{
  "num_hidden_layers": 12,
  "hidden_size": 128,
  "n_experts": 16,
  "experts_per_token": 2,
  "d_expert": 64,
  "d_shared_expert": 128,
  "hidden_act": "swiglu",
  "moe_layers": [4, 5, 6, 7, 8, 9, 10, 11],
  "router_score": "softmax",
  "normalize_top_k": true,
  "routed_scale": 1.0,
  "balance_loss": 0.00267,
  "balance_bias": false,
  "init_std_router": 0.00719,
  "lr_router": 0.00122,
  "num_attention_heads": 4,
  "num_key_value_heads": 1,
  "head_dim": 32,
  "vocab_size": 2949,
  "norm": "rmsnorm",
  "norm_place": "pre",
  "norm_eps": 1e-06,
  "positions": "rope",
  "rope_theta": 10000.0,
  "rope_fraction": 0.5,
  "qk_norm": false,
  "attn_scale": 0.177,
  "tie_word_embeddings": false,
  "parallel_block": false,
  "init": "uniform",
  "init_std_qkv": 0.0164,
  "init_std_o": 0.0,
  "init_std_up": 0.0164,
  "init_std_down": 0.0,
  "optimizer": "muon_variant",
  "learning_rate": 0.00733,
  "lr_mult_o": 3.0,
  "beta1": 0.95,
  "lr_head": 0.00814,
  "warmup_steps": 200,
  "schedule": "wsd",
  "decay_fraction": 1.0,
  "decay_shape": "linear",
  "final_lr_fraction": 0.0,
  "batch_tokens": 65536,
  "max_seq_len": 1024,
  "doc_mask": true,
  "train_tokens": 490200000,
  "max_steps": 7480,
  "dataset": "wikipedia_en"
}
Below are experts of layer 7 (counted from 0) of a mixture-of-experts language model. Rows are named router (the router's row for the expert) and show model dimensions 0-127. Each number is 128 + 32 x the weight over its row's rms, rounded and kept within 0 to 255. Numbers have three digits each.
Before each expert's rows: a language model's description of what the expert responds to. This comes from a sample of Wikipedia text that the model never trained on.

# expert 14
Description: Birth dates, pronouns. Spaces and digits in birth dates after born, such as born 5 May 1963, and subject pronouns he, she, who.
router:085080170109120185157156117123139100132148168138124090062153112195190109094090158172073147113147066112134122172125145132133134131141094114079120155080109104119174087134079122136091219118139162152128114144128084089167119073160113155155128141095168136131098169126164137094117124148124116163085154145102150099121171162102073139077164153138052146129160138101171073104106120109169190127084

# expert 13
Description: Structural punctuation. Table pipes, sentence-final periods, paragraph breaks, and == heading markers that close cells, sentences and section titles, as in Demographics==.
router:126080180066127117100172136123164168180088177134147140138108138087089129164169122149097156091122111164169127102145128172120143163152195158126089064138165127131091188096177197098134105134156122117092104125068134191171120115095146076151180155146086144112116149105154129119083179129110119115160092159177113079116159159139095154123063097117121131142151147157114105127205120176188153126108

# expert 0
Description: Numbers in tables. Digits, spaces and pipes inside numeric tables, scores, coordinates and year ranges, such as 27.4, 1809–1820, match minutes like 78'.
router:107079164104170116150080088121112120117135132166153167161109137136140168082047084152112161063077165071130141192145167137140091137137141127101159081135191121175091105138135152142101172142105135093145134150107183154140073096127115099081127134068059071125094148092142161148110121188165154156128107134076162162110141068114134126128136098116127126079116119153173177089136169177167147169127

# expert 2
Description: Scientific word pieces. Mid-word pieces of Latin and technical terms, mostly in taxonomy infoboxes and chemistry, such as Geomet-rid-ae, Placent-al-ia, ag-onist.
router:087141114163121080193106120124082138121130153200116149137178151141128092155103111165095161156136171162127091133112077133105141114112142110213118129098112171159118073139099166103107124085146164125142111165161148092135185120143120143171162188161192108111112151135170113155192106135138156126123078106178126155128159155187117092188138134165189093158142168120145198107071134112069161156153

# expert 7
Description: Mid-word pieces and in. The word in and short middle pieces of words after an opening fragment, such as Sc-ot-land, Cap-it-ol, Olymp-ics, camp.
router:131085124120141154162146152130144141173114094134120085172130141083156098146143137154134118162102111170091133142113111064138133145101153151115101139160128173142126142132111089077127163175100136155079161129151038224094169146146135103121169107207152176096101100167082108200152137114168167138128146133124136196119138185145095096048103075130161144130064109177177134152130139146141092133145

# expert 12
Description: Abstract noun suffixes. Word-final suffix pieces forming nouns and verb forms, plus commas, such as determ-ination, involv-ement, narr-ative, dise-ase.
router:131179098122109126097089157123113159195153114105170151150160101159150140113154132144202145086145144077131125131140130086157141128142176114101077168155130097116179167154087049138144079116125134155101100166172119136090102199138093152142140133124111120147089147156146077170187165107108083167194111122188116097134136116099156155126201110132103142122155088122142159053121060163124180103094

# expert 6
Description: Sports results vocabulary. Pipes, prepositions and result words in sports tables and draws, such as round, semifinals, record, medal, score, won, against.
router:175166170152135176099118163097109104146137068118171064141171166097116127116147155074095113119084168121138125142122125125080078103161173137143131136165106084102086143146166154187114116150129129160182157126185160137080095095120100154132110036114033088090159163142150175165121109124086129146110159099117140127127067115168178122103112194112144154170104161145154077099159128136152132154131

# expert 10
Description: Nouns after the. Words after the, of or in, such as the, his, their, and proper-noun pieces like University, States, British, German, County.
router:163174069097102155154120147141125095115069117150191143094137126177101171074176140104173109170182125121180136150161146180130087097066145124121144141141107124169097138145117127142100082113127105127124114102133117099103118134117126099168073170116156096090131132137058080097129085103123121146077136157108135074150130139123125131104111120107121234073131163108062113151136042184088136088160

# expert 3
Description: Name-initial capitals. First piece of a proper name after a space, usually a capital letter in lists and tables, such as M(irel), J(amaica), Mc(Call), Hol(ger).
router:125105078155164157106085060183138128058136139132091134104133150151134106178110154082103162190189106172160161174115145145138111120063123106215104112128155149193091112105158138092132179161126160144131112109103099065102169128121152143138097108130170140147164178105141141090110106155093118140109121130143194138127134141130113130161040156117090099152103101123077115137121192070177113150097

# expert 5
Description: List punctuation and suffixes. Opening parentheses, line breaks, dashes, commas, and and after names in lists and infoboxes, plus place-name endings like burg, shire, ford, ić.
router:143149149138143107134110173189165142143103150150134083099145122081103110122175168139088106052095116063087120103159157181168183103142082140105123109066096112124167147094164137084082106105127107131107156070153098120132105094120143114164091127191164052180100145125145093099099120084144083110147133138149082093160116118176091205133130109161097117091174094110058131141109141167129086143138

# expert 8
Description: Media credits and titles. Words starting credit fields and song, album or film titles in entertainment articles, such as Story by, Theme music, Non-album single, AllMusic.
router:139101104177096187116166108082175112109122113137128076118160150136103154128157145128131148102144147132084130057164093088145085136145096114124129119171134184095106075120155168109160107079114114119176133129130106110108079121088169167143161126050120165097130067172103147083144157129120167139132176060136127178147063141128170164144124133113147108139114083114083093156166127079035071105082

# expert 9
Description: Verbs and predicate starts. Auxiliaries was, is, were, had, and the word right after them or after to, such as sh(ut) down, ref(used), can, c(ursing).
router:157152069107130082147096106170065115118182123101118155179119108073164154176184143121137095155172089134084175128065156079052152154159150111114132116217104090101136097122082125186147104119130131084121186115104154153181081160123150145101082132176125169136170063137154148134103123147175105102133101112088112139128136130115148094134180153117171123133156178077179140146120149106128118121128

# expert 1
Description: Capital letters in acronyms. Single capital letters and word starts inside acronyms, codes and formulas, such as BNR, CDN, NRHP, and prefixes like Ex, res, co.
router:111215113156162094149105116131137126100112042138058112192116097184134144074160108102103130139126102133117179141099169122180134103166101124123178141100110187107113127142141140190174127113162122094145052124117161120115139109081107121075151076137145142143111112147114162134146071135127185122119138161077136102121098103087136103138130105109146105140201090178163145170157138082191110143195

# expert 11
Description: Verb stems before endings. Verb-like stems and middle pieces that take endings such as -ed, -ing, -er next, as in add, lead, sh-ipp-ed, gr-am-s, Headqu-ar-ters.
router:089071135119086112106147124097085145151113141093080229095082075100079121156097141160125080115140159147162078061163084114201136100099059118098149161126122086133160150146126087136146154113140130154107120163107185116155167171178101105094177104124097094113113084139156156154134124150157129081166171108114115166112121095112165086162140131118072169134048103098128119130093117106106115121158

# expert 15
Description: Second word pieces. Second pieces of words after a short first fragment, such as v-ir-al, f-ir-es, sep-ar-ate, plus of, and, or, and adverbs like well, early, later.
router:126090191108110119093173169071160114097175158089133131139113178175113131094073015114218113155105153099129131109144137136071120191182109179121124154109119126057167132152132102131163100140143091130153180114138126109101151118119111136122101109111125188139159159086069114130090144095139114145084076174123064114087134113132128116154166161154121079125098124136117173093101139146114129093167

# expert 4
Description: Foreign name pieces. Pieces inside personal names, especially non-English surnames in sports lists and credits, such as An-č-ić, Kr-im-mer, Gh-im-pu, Alcaz-ar.
router:124104139173158109077149114126174143101122131092048131056055128112156084186090164076110152142088137146169064153120108212106150091076111152175162183069136133159117160109130098086121150150118152167149101089135130118110185143147136112128083178099142097153194123097095126093099115126087149114094160151166156121155153137100089124146122123168142132153123156114107089177057111115122114150106